{
  "num_hidden_layers": 16,
  "hidden_size": 128,
  "d_expert": 32,
  "hidden_act": "reglu",
  "router_score": "sigmoid",
  "routed_scale": 1.5,
  "n_groups": 4,
  "lr_router": 0.00196,
  "norm": "rmsnorm",
  "batch_tokens": 131072,
  "max_seq_len": 1024,
  "max_steps": 6242
}
Below are experts of layer 11 (counted from 0) of a mixture-of-experts language model. Rows are named router (the router's row for the expert), gate (a neuron's input weights, with its number), up (a neuron's input weights, with its number), down (a neuron's output weights, with its number) and show model dimensions 0-127. Each number is 128 + 32 x the weight over its row's rms, rounded and kept within 0 to 255. Numbers have three digits each.
After each expert's rows: "comes before" lists some tokens at least twice as common just after its tokens as in all text. This comes from a sample of Wikipedia text that the model never trained on. Tokens count by the router's weight.

# expert 1
router:146109149152117153140175114169090130091176108045098119154160148101048122110190175083163163175104096106085190119057088207125126137169122092123137149199169102145144113167145101109165150137162144182103157111125105128117126122141094114181097128181142132061129130134074115136087133148177130139092141070115115086182104119092093112096124173166120114152117147132113188111137128108122120148121
gate0:105133141106136173077117143136137155045161099097081149157155134083117128165113151085105131132113111088104126118144106165120154133131139184133093173135119099154170085080133096148137127169096187140084090146119081140083105091163101121165109155172137125069114160087193084105132109032118100101134092091135095192108094103067111117050155125128135167165141157131115171142073118067145125133113
up0:202152151125198129113234161149059105168084164150120183079155111059082117115166129138141147142072132096077087133093131157156135159148117071150134110104100072157105166151147145160119123084126124154199127135146108123075111118125185143121103126157142165148094083066161132121104171126149086129176140186101125119126106159138127123126099076162148115184130136130110152102139151118130111087101
down0:102091129114149110096149098201208063169170168109114097138088114104127120089184124075094163165213138069092165076132159151104116150082105139162119100135118093059098044125071126121141090136185152128092131127134104110115142088177148109115143127145141089131155176132124122155091171113114105094116126112165134103134181169067130103165091174146137130135158146133125126132134138145142148153062
gate1:110096135147152160139081175133131111110122129108131121140134072131134151148198113099138150131151198099135156086105096188140128158165087097117166116109169150202143169181125160091151155126113148187131190149166188158153137180113111212177162134120172145160138178108099089100121142138187144166161123141127136136148158150077128088148138131105071132124072157145147158152129164120076061185134
up1:175102138103130143142109153103129146111084184131098181068144133119137158158162116116184120184179115098065095176138162201110118155142167134137136167150180132149073106146111125156091134145135088095171135100076146117163132179084135133078132157118130119116180118122079107136141110125082117131136171099090069069085123117147087116134230137160152110173133141172097107089145108154072135132194
down1:159093125163159126154189126141117144113150139121145114045123086153099134094160155152074150135225152076137133075124108141133171120115104088156105128130113122097158150173197120169187097130093095094192159131115160128137117126190098109118202189115142178149156118135119063085174118125114115120141161207120147133170138118172164115157145135122128071100075116125107079145141081133087119125131
comes before: "1", "2", "0", "6", "3", "4"

# expert 23
router:140137150150147094117090134128137100085159150128123110108105210097081133109213165064121108180082175126106177106060086120081150091134117120093147142186126115176156150155177103135130134115129182129109161121108106099108120150116067118134120096191163126088121054108065110105102141140161150070076147097150083119112147132120101148129157122121115156132120097122223163116162140146182140170135
gate0:096157187144120073082101111042162103186141153127148082112118173229124109176142156128155065103112152149123134136093170174083132184106156125112154148141131141150129218145171178112070131133122205119117171093099119173145125121094088073117125131171119113152185074142121149138116108115139080151152125085152114124090079138150132115151147124136113155121145123139187154144176101128144134117130
up0:093157097188107136114128110143159092061139079124163157163064092101072143103129130174190160132167103110129184099123120146147136128152105113155170130155166131129101171080176161076179105158148082120105187173146145132144131171107125101141145115119121125082100124067121059147177093119119109116088121129119087091117217187118163153115206129120093166114137126178119166165109119111095138160134
down0:111109095134070131118126116148123120129119084123174148128163085117103073073089174131099185107086146133139106133124165105171103117098097117093059158127094138088116065112108091137171061144128115121091091052146144171137149154184133128054099146155163125155080137069128159131160093162073133152158065087136126121137112116074165089154101106180106192136102138102135144053162113125130111105138
gate1:160162159131163126163113158050121216110083111157137109153124169133134157156148109130181067082123181137081116114083073136120099202145133135119164087194090091158155158108127164194158111150122221124104126155122062073076118137129127105115125111158140194145102093109146148135144135096110144127161148111157082084168111111102157103158139071111095130119120110158145135171154123130093125129095
up1:076122066111123135165172178108134122158155108079058129125102118155145112111126085118118096104124122161106111101080097136124165130206133179122096124179187150171126130170143143123070124114151082232164127140161119124094121112095121080158151103142094124135093109073204120142115143080158090163110165131126139159117092146171140090101114108126145154176081125107162093138160074145109116051088
down1:096083143089118175146163155157102122077080146092105124126119090129172130155171104204166165149165087121133113146125131171153134145133144086125145153118132188116136179144085117083076158099152053161078127104174169141121122107146082128097095146082086168086185166126125129121110097174104114118094144104127135106209086138137186158186172135119079091119134123094112092138080090116057134118149
comes before: " a", " the", " to", " in", " that", " by"

# expert 19
router:122123145140133118120078143142059115108185133102125112136170214122055133143167135035120152130085130135113185117101142158143094089149116107139117161203123134146149130180168134118154127124142077161142101102111097082143139135165098104118146130150121119019146064136043132132101137101134133098031138108156110108139125107097131129127130145181123123157157104128154136128139173198124130173145
gate0:125127152151170143103167183066075128148185131118160155155150109122166109194151081154194157114175142083157171123149151113125099137114124102193166147128160176121137097123175102063153124121141164085131150133137122137113108108106116039124113144176173134129151132094088139124158152072134159076102158100175109043098121095149120136139131159138081079140204171099110107150134147096119089169140
up0:167101053131072098133090099145090121152105068153139119151057111144110142152092175133094118199140126141153168100110093144179145085157142090114106153100202093150091152122142057142148148101072097148179122119115125082148110151115106110098091152114074149095092140154156158164121190092122160099141137145074160171128111050154155169094168126144077129139097181162147121107146132158134161110124
down0:146196183130153091153090102138139119136224094131140100180156157123156144105157111206168153117168131173146142118138184116161126094118099134123143137090108141109147164061058112156066095110117133077140153126142112103136097130170079098098140185151163165140126139171124146145146097139170108148191157116163176083092138115096199122115115115138108127124111122073080057181158114105149116099129
gate1:055163108155108137105132158144112077080120125120088106137153107132131127124121180132159123161129144148073184126120143212107091121159135070104119138064116114149096170161125175171132106103123167162124105144152128116185093155197116143131154140179134188089129103117138214161160138098167133111135141104133152110124145123045125145178121117113110154087183134085180141116124060105087128190179
up1:057133183146086119106067114133209119156133174154126153186188127084151169112167161155102148154152192087124153105129107174097085136134112134100106176142142105105101124140084159183146084124097152102056118186122147118140118152160109124079118122138116137108040185152126096146129128052189173099060131157123108130104121122135110123135090113143129112135116136112125174103153125149091066151155
down1:187199107146123139142072189106108115145068163140127134046120096116135119135178131143167186136162137105087140107173193146170233128097116099123088128087121135108127136098138104166134136132125142138169072125137112135122100152206108165118130132134099118120098123110166127162161072134143149129153081138129152114136093111140094102103096094132149165123181128141110132225138094163102154203103
comes before: ",", " |", "\n", ".", " (", " and"

# expert 18
router:109114122167154103143102158108028097091137125091131126138178205101012150149185156071130194119115123128095201141067132148130102080121165091136140150197107127142115120147133108098137123142138123167145144120125111110123131128120093110119126090140114143033133081095047127157087113123152148085067135070156126123154148110112096089126159129131095114128129082126129134127142149173120114115152
gate0:159104168134166065116169145154100148075107107170122164153122119173147162094103120169125133144120133115139099104120100114174127140126068083104173141171054197146182130141100122108138079148089148148196160128104089066070129171165120143132136134147165160101162165102183082127065131128111081075108164075131129171128064105091132167087084079145105103120103120109170127175151137105125100133132
up0:160144107126148100138113086110099177169116066111159091149162102113171141103093109120140117095122175133124096077117077076104133140113123112148172090179115082064119142191056113118155185137155153154079150171137119140193146131122154089109082109133095067047118101106084135129084157153107153090128106124147188120138135136182140093089147094113080163073132157083111142145103127159093082120086
down0:180141131115163121143165201120174113109107112154105095201137146144099129158089074098165094130151037161135154068116174151149117204133137192115084118101121057153149161095161165141111126115130138107160168135124150126140151140067139134138125103138133088160131102126104104115096125110129163064148137144094113175106109119103106122199117144095174161110161087038154090132178130143074144145100
gate1:139198102103165072206114195099093101154126105127079148155143147157095099117146124162176136062141133174186117120108150176125154111089078099152127153097107158132143158179133155060127151093141145085116168094115078127108076100154109088099158098114173159112102119084150146104124097125137095093136106083110051110166181114094089143110109139137131165199105109133130170145134092166123093168153
up1:111046137146154156137130060171106140153083130095142098164116165137149079094127134129159103110065157162173116156096127161186098147078152117160148073122127129117078112092141109090076084147139140139113070164102090143122113089107103172111167075112113149167184092155141187159162141137166132144138149061139125074114114122130117072096188124186102103167184099133085181101129127140143161161134
down1:127144126139115134140122167121138058139106084058128204141078083170086146091087118125129126188178187174114079085149131101117120135124156099194088108104151107174169185113127118116094138123180111187121137094118121140119125167103121096100111182147119109093116119144109074136108121179166132163058046115121160127136077065140127148177143164124087130084115138091124101162156120090152090136133
comes before: " the", " by", "1", " to", " as", " in"

# expert 15
router:140100155161101122152114127069126131045137100155083103162147152139089112139187101086146107122052201092148121137158101164107113125121130154112064160167116097136165124208160113149121149134116082123154127107096109088096163114132081104134111102214148142062156098110055124102113136114122092084125158143160107102155166144078126109139128186197052133158147130116122138149156127175132114127160
gate0:055156219195157095100134095114114156027097087078159187109098084083100137146094142139149086158181149149143111090111121159179126072107122189140121119160156152144191133166127106096118129093104173139159126085116087126163126154139106112094071110162147103073165138149122127094145182130159113157129127130113122107127150164138133116106179133133112162127117148137141125132068118157087146108060
up0:149149082084214205116145134134145172076113103112137130152075148140160129140136131088141129171126156177093187118155090126140153144139146096078132098129192125090092143172066102115124160110165140094135150127108119181149166112118147114108125119183098175116066177132110135123107116144112112123183063148121134124140067090098167178179170152124192162179086125150144129142128147193133185129158
down0:176147066182089101119105131116141150087143098110206088171176196124105110102128161129147133125127176076155157109139088081132131081163110116089044142121143104111152123130080166156177136095140183144120108084084086148114142134145141107082085151125153125153094113180164117106195052101127153128153095104097151160132162107108156131174133097153188161097092123135097100089147074130115101094149
gate1:154100157179127152145148148195189158103117141143079104120141135103111145118125193171139154091113156123138190131109138128139097089130132158140119170178133129145089076157100136096136092124151158130162052136092125106082141197145082121144080141180090105070158136102137142112098116163122064122142101057126088170063060126093141169153084119072130147166204140111133110154147132137191120131134
up1:103085143123152123137141181077107164118157108166114155151071144088135085184126126136151146135182142140094102113100124087125163123130129117196155166134151058156142100143115142110084129085140127127083102109167122125058102070179162160087121148125148133082145060153109193095095139122101063157162166099132128104143193118167109184103114111079160083094095120078130069074120089138141119138173
down1:120073162099139113137056096152093077164132132069087129181087147106099090093099143183158124129142056124130108094187106183138122136132100121194094166131152076146149070143108094161101155155109101109136095113173163103186181095176166125089125119136165122110182085158099120116168123112199141136175130124159130170180145098133139127095181074163112147119116128120110074118124082139110093113133
comes before: " ", "\n", "\n\n", " The", " M", " S"

# expert 14
router:119128130111136103130118132129054099118180149107113100155184207055053161128162153029122191139100126151087189115078098143113116130103126127167097143199118152147157126164176124092151111130158091166151116112095100063146159154139101127138125149144135110069159092101047119104099151102127115134101161125161123116184161126098115110164131125166105117161122089109154143114137178190146115150120
gate0:107137141127079074106143121148165139116099180112062153181152131141118110117121144138140161130085187114138073179127085097151107090175095135128123095182100151106136123211126165077123100103154118117132149085090073120047097142170141138156187151107100166142177095135105154105111083103107166079143146115144151089138098130123206108099097184142093167078073163072115135160169117126130126097119
up0:138131150077171125112154172075071057144130140099082108145132120149136124155086164128129101143122130172095077079172093131142110145159090123132111145161181110151103155158126084158133167121118088155132125179210124147198175126130121130111065087074140106131125135100122192112114116185100138115056124107130093151156114156070168155065136117111115066166136150154111120089146181147157091189154
down0:120082142138118135133072145159105171114121123146104162146094118115144076097174136120070125072040151127132151187120120164113129147111087109069127084169131170168141111161111118092145213135098151177144127123034104159118140110115208094191165053129131167107105103165107127136137188137115131166097148161107095079153111138129133156139145086146158124116112158139098124155134138115180069090134
gate1:081171120128078078165130123106120144135171121178123145157146116126165175136085140195150078126105146170123180105033128119125137108164081103092110099119134174119137213156142113057089187170146151073125149065102089147130164155137135130159140061152159100085111105106118146146112171137153191119169115081102131091133145141081122070136158127111146112149118098142100125166092152152161085118099
up1:102089115114107115087124162127191168130147169105175146119170184130190108138104091130177116089076098166172115149128170150149130179091079132146158117198159142103131125169178123080086117154095106138128118106152093085123134181132136124131104092106143108135138151097144120124092179107088166115098127098104216194155107083112150158050075090139123120134121111097173120128113114157133060058128
down1:122112123143189120103152138159076117121125153136124122074090174144090109125086122100138121142165089185118123140094101174107124135114147135113180096099180113119088217092104105141124146043144127113177185102134190098139189126137100139155081110133118174114139103129116151166139108066066110152071133151145135167158134119145103095220100165086088101136119077122145151155122118062138139133064
comes before: ",", " and", ".", " (", " was", "'"

# expert 29
router:081088133165121097142120101087077101052172122083097102134180145125083124155153143068175166108084094104127166162043105150119082118160183104156115138232119142144208065149142117086151118135139090179142146152115109110127153145118129108111122118195115139118128103080091110142134097122123175094111107069133158104113155125123098114117131101123121106155142079127113149165105153205112113168119
gate0:121171098141126125118110076103162105192087120167106055128127144181093173087141144121154147075114124162140126155028116140132111152177094111180183161137133137093112105183086117150119144065152098172143197114093099116144131114073142124109112135159083184128151190123114099125100135151098114057163164088159120128089104124171169143093154098078111128115115129087091114161129118094109178131166
up0:174119098070109154145127150127050126121161115084099133130150156120176167174127112107217101089148115123181074136123200119102126119168065107157109115183106174112173148135118122132158102085191104076164166151159134133170164144105123130126078179114105101082062158102099122119152111130066172098137116139113097110078095145125165116140162156106122097101094153095149079084167149094135133125168
down0:184082114125134167184092137130175144118106144114132073082102135150137143057081132154118123126099105161132175165149104133101144079124118131090112156126125147132138114104095098086111127123134140133045136049115175139113120090112098116149145142117077137148175118201086111163102115146122164108122200095159188121190079155109141171126088140127109139103051112139130123159081148096060208151138
gate1:139073111152150112118230136141103140138118134133113134075146124060081081125182147091187138099132103124120112087112108151136104174127146105142134070066131127115136156203141095052090111151101115084145157081125136143163127137176114112176058164162116122109087107106107143126182134083138140106189127099132125110067089142136130119112181088136156118121091059085085135147112112172068138137134
up1:124072164165104117128144142108125120093141090146085144174099153145137160181112089126054088161121125131170148171140137109153129167110132152087196153069129065082132136141086155075101110114094117091119084082114132130073090123150127055133103049119098068134173091144189103160136146143161100150122084074147156153081156160102112138136176137154106102135181173087105116155093158122127083111123
down1:164117101144132109072069129128105157080089112149076157119132056128053124184134101141175137103136114114121145176125102169182141111116151132100205099174131149175139152063098165171134063151113067141144080141165121115146143091139123132109137160166120086109087056077096091141159160163156115134137106110107154128053144100138171150172165069092130164116144095148123179132117114098146119131139
comes before: " the", " ", " a", "-", " his", " its"

# expert 4
router:086085104134125099117137126160111123124145127098101068148148154101103137158134186046134183192107099135108165153082104119112143101131172149133071138168106131098182103160171106126159146142120074172150143121162111098098151106103050085165149090137162155065162121152047124101085103122123114064092187097105109129158184110100128112109150138108123127154164096123175138176154176171180106147127
gate0:101162156109115147097107099185094110108150139121171063128185061073122122132120113131110142113086156132129107155101116155110061080145139152172071096144125115140138118105157115073095151087170061087181133129134110072101128126160092129151140208168146111119150169162150130060133136147152127090194162125096106149091092131085083163112140175101105185178121183107154143150166134094104173114145
up0:160102086140164131165113138147074142120127104118146132150125142137115149154146104139205159152074110137087139086147123076136060079127116138197117123197172152096152133145150141141162085120151109128201079157136139152104109109081169136181115133150151101120126092108187154144161163241146095209126116143155126144109134115161142149093098143087153120122161068070140123127148137118172143201116
down0:040116141172129120199173089173114131104127156124089205125122105081143215121089137131093074153098107152143089102159140080136145111081135144160115127102178117134086072157108150172122112098126174142114120190138090116092096112072191085109123091121154181085155148132138133058114089046105107117129113108080158161172130114142129130124125142123099097120154102080100103148148102109136121148132
gate1:140112135056166150187164139124157155128148168056179099169136111125097145137132148099157164161138151141109159059109130181148166113139152147143067121146110084032061181141098136077106145134112079148108111102116183124124109098115145101132148114146126106152234155160078099152169110127124107169188185155144102176110113145123104099119109114127176117124133143160159079114107154143106157101108
up1:078175118128118124127132125122097144177151082138100137141102147077176076142134147038124050121140131182159124144089204126142102144152135130140105094135086093135140058146121167123150153211131143100099168069209158108136146118137193100115126165157136125110100155113144128088130061129096136112181139138149089115155136112171084134079179154118116095118108107148102147168143151097185177106150
down1:106120148134108103122145101133083180117103095159219157096166190157106124162069094128153130170145150126095132069149138094089191107143117172144134154182164131111120115114129114129091107166098076134133111105141092182154156110084062114129123086112146166129111102121149139172147108097098139152130127154070165130127188104195117126142080157138122124197251103165149145093133155146127112149129
comes before: " |", "–", ".", ",", ")", "9"

# expert 12
router:130105140151130087131075135177078087089151144082160076137155219117091153137199153129098171126114176098127230088077139183101109087125169100155130134156093131128093114129124148136122158103121172166124098124106071155129154118131079129130112117169098141070128096135049120118093124119143118108068138101146117115126191130131118115046129120140128105135139040096134141142119162157124112103151
gate0:167140128076167115179161154071098068087133138147188126187140171127143125142089139203128126165120116132145101134161140115152106123117164096160061113107109166123098154140104175078125137139073224192146078061177081117114147132115086102123124129162125101122127124170133147108131100094157120134170193136121126055128166112117142100081149108135122129099156098172149129143203137120079098127115
up0:088113119086147203132087116175177157117122183077151153103160140117134048181114151135131078128076115114141124132168106104129042124076125093121133098098085085156120196162111120122108155187081138070140083145099137082125118162112164142105142156148180158146099170085105129137181067174078143114130163086156148075096102126092098116117104076093151131125102120109108092122101141143132124166122
down0:148158100139142181158128095086146110107132093127151133133187197106077144107094153177051101110169074184122111171129126084132121081103130104129079093105145122144094135070104131177172159118149160094134171117129157163148160083127130122119163217143141084154093140156096157124155173175129166110164178134158108150071168131111125101169137135111144133045148089149103141103106109140078065149134
gate1:072061137079134099097105126158176084117161143102105102140120114171139143176091095159081141166111098159099131110073131198115150146115154125153104113180086187083138147160092146096150144195143125132168122109121118233086141114107048142148087134142101153083121184140137170146148143142117130150153101152192134180152133135145118145099136169123077122101125118167151108144130103111139076049130
up1:106122106063121154148154095130106142129114153106158076135117139118141099096103081155106125152154120176084102085144064103191101146149127102081078116139148116159091109176056093112166143165137110150143194131124155172116106099123139117068153114100098123147176071047076141167144124128106126117148128129190137102136129113113132119221109065168208147167101162069129118134138159130105170119129
down1:122116185149129142103131095207094096157136062093090104141124117094113132110155084105138117172162138125145083190139162128057157201133096175084087124182108133091103116138146171132123095122104117098163126151171113138046215159121096058124075114143088143115154177158174100093089137120129112151117148097130092138184114172117131116082152171142096127115168122139145073107120116152147086133122
comes before: "s", "1", "2", "S", "N", "C"

# expert 11
router:110131137133153109113108120144115089120156126095129099156138191053066142140161116040121153141096128107083187139086116154129106116108155103155107130194110147195129128145174090106121133144178068156131112120140128059126154086126099077126091081147127152048161079113063141127108153125144112151066147138147132131138152119060133077171157142197089112099179102123138177132138140181127110134165
gate0:092136180118172187078111162124087150102156119131081064132150120108133181168192143147104149187130140087203101102131174141113129142140174136193157123136153154127147133124125160123152203107208116080126096131088099067152152140073087124194164130116120088133134104072146129125173144122100169143113107146179106117105126160100168152187139111129074187135115102118143167143157127138109100160154
up0:161122146138166116144088120198153115111228135112138095186170155141129061131113168128096113120145106100149121182105167141176103111103095131140159142164127116086127094093128093149125141112138124120159100027086152218159172127122158150129120130115135146132115110110158144096150159113106119085210126152118064128139128085147172152154188149137118142122199151154126118046118132110118121132194
down0:124095118160105124081119180104166113135161148103148134139126062051176110103117192150118109133128106151149114152181068070165125125105165147137095139095164114096181185070194139163153168102110137118088164117170146065146166102172160141159082055147085132106111144115131108162130133105138168125152076121137141131124129090120096093097151104089129091104121120138110124152201189197174140113122
gate1:151174172101180125085094118135071116138148133113098092121161126123150136075103137111079144117112139095145116133091121146065120108149134141117137165083082167172155158115089158098128167116139091150150137045100135137127148116083110106126174088150151146199169121153115153187131127140128115105112127082111115066147091104099124149129220161104103141068117108069240141136116097175178096154117
up1:110122099114085077128100100210187139141114146114192084091097094157114181128125144158116098160087152115150110077126085104143145175120167132126176135046178107062098126112122100107159132137144126142153131111105180102137104151148075092152107092114074140141146113116193117151121218136153140127190115098127112182133131156141119071149183200102105149164148128140138140141173113144156154160174
down1:132122137179113144106151142172100146135159120159116160133099161175130172137143181111128041165158165153130109149102124130129105097141143144115119134104105116131180103147173204056176149146132133087173088059113072127144131156177140100120136120052152130170069123169071098088114147106148184152084089167141113176076130141141125144136111123068136115164166116081177136101156128101101203149114
comes before: "ed", "ing", "-", "\n", "ation", ","

# expert 6
router:130153111182152119109143118128104139110149073096125077135204205120101102127167158035128196099058175178104227126132096129122142099094098114133111123206131105140143118170142109093142107146146164162133142147121126101159174134172095140151116136155143118095141064153080147113092114138113094081099146123200094102121150112093127143142157143139131122185187126107127180143153158096143145147136
gate0:124105130154141115050185154149157071159121145092181057131142132135110166174168148076150126118106186180126158063150102141107141133058110115120106163131096109085190153095045115093167133144179094097093171142092076086150134118061095114137116166162156109154140095131104104158115134179147080093118185136150101156114114163117089146172121103142124158096148166156151138120148134076138145141123
up0:208086188133098129164132093180090150124127126149136116124094105156131097126121158186108086088168096105135129139128041101126135155124112152137126092125137137159068179071112134152083136189076094095091126095166119129152150172132117047152155133132088152144145105115091185131088140165188074166127137086112131156144064101111100138079153097187136152130149061127106156103114108101093116097129
down0:127132149107181193116083093152153118131116114148185112144118185072166138118160094060120155138129137120170143130093131206086201108162105144130151105196126107138104152174096062178145095127145089105134140108154180159107111137122148129122149090087066127123171096146150136121100098123033106131131197128140142100163124143098137103127091137149089118106134143135155126091128110236095108127144
gate1:097160108144157157102140152099144152088164083071147117183149232135178106132104148149098153137152151190135140110114081115148185142110095133136110132134071121125149152094148072107110135124155145148106131145113145106140187134091041105164108137116149040181161097106144128118107135106098076103157152073176119172092149060122143151152117140137124144165128180114129141204119107072127102167154
up1:136208163153143161168130150159073156165144116145133095182189150127092145150106146154121126142133162117111103177116080104147187137133095126081098124123172140117132136086088095110118170156175039150128086099129149219136139114092145177149152119171161148154162146181162116098130180144063101073141135121110144151141184080142120109155103144126168123107124141119164159109127045166090082121123
down1:127166141070119171103114113044083148169122155118143099119114144120148068175109109186106147184066171094139152109157093127103143147098110203075115133167089141073097138116142105123099129135156148124129165130189099150161157120158186194107161115105148049080103147148145078091109157159133153123117105112085177142154179098140100125127128134112176150119173091128138108175109061120158134141090
comes before: ",", " (", "a", "i", " and", ":"

# expert 26
router:112170121115154077148192095152074098078183146085139085146148171052054146130169144082128140142088126161117177093130096153111087150162126085175082144132153142169135109159135132062153120112153105163163123156095116100142167144109111149137133158139117124066179116105034129112065113118104135163109135108190111122189172099120071116165137135162092114133117104110151129123143168188134127139146
gate0:104102128128224111118176136123048160112115114059124100141114124104135126133154150123090118096084164212098190145104132116111172193117112076151125150169106112106144126156087085103142120085157122155124119161085080112157146109129113183105155170179080090155118160122119112186139109103141121132098121114143165085115120141090121142105189142154093147164117223137151152099123174167114064147129
up0:145135103103115090192110125120156070156116064114132155111084154111122168096114103194176103156145091064140143164143121124136129139145110120107121129161120154078102136125148171108141178156112183224155116079153148100105076107105171126193133109135191136109119149132147087197162145124165151100123105111128125106149103119161136046105099160124144163058129105139136155199152176104093175123089
down0:152091167096115136081091107175108161134134112190106084170217113097156130167167182093133171148086103139090092117134140170092112108130122115102128183163132073123144163124135158184118111141131087085134095133129100116094124172157072184114157148102103160095093137153146205064117136098133096134129129159091140150146068165149125142129182140203136093210153095120135112085139116126109107161153
gate1:120135091106104122076152114168139049123091115118175096149108101133152121165122122093106133125072136110156087071083119099150095103199086180190049092133127114138126122196108173093128096136131081152132112097119096135162088137115139130133094135164128161116167074120131156137115123101126153165179186105144123127115130148050126161145202112107147153120075156096116073111075108193112136149183
up1:138142102159103134156120167139111169152154139077124111108123121099172086103189143147090140154093144180144165073088192155089108161188122064115180099090078082131138121154131074102109133178133143137144101109124137123172144165131119176121132089125164139151163108125111146037108093104142187123155160125161106067162097171126103111085094120128111118085157061108084077144093090119154073087163
down1:097125127076139159144098070110171153127148172154121102130154171142178125146154108159119083134149128114164130120113077160141111138146134169163157145133121163126155000146124153134120107083126115153124054078134160185165170083134136138121102108124118133129162121128083122231140209076138107136115108155096106120160127177150158129140089083150114113139118166128163158081135191164127161107131
comes before: "|", "-", "\n\n", "==", " The", "The"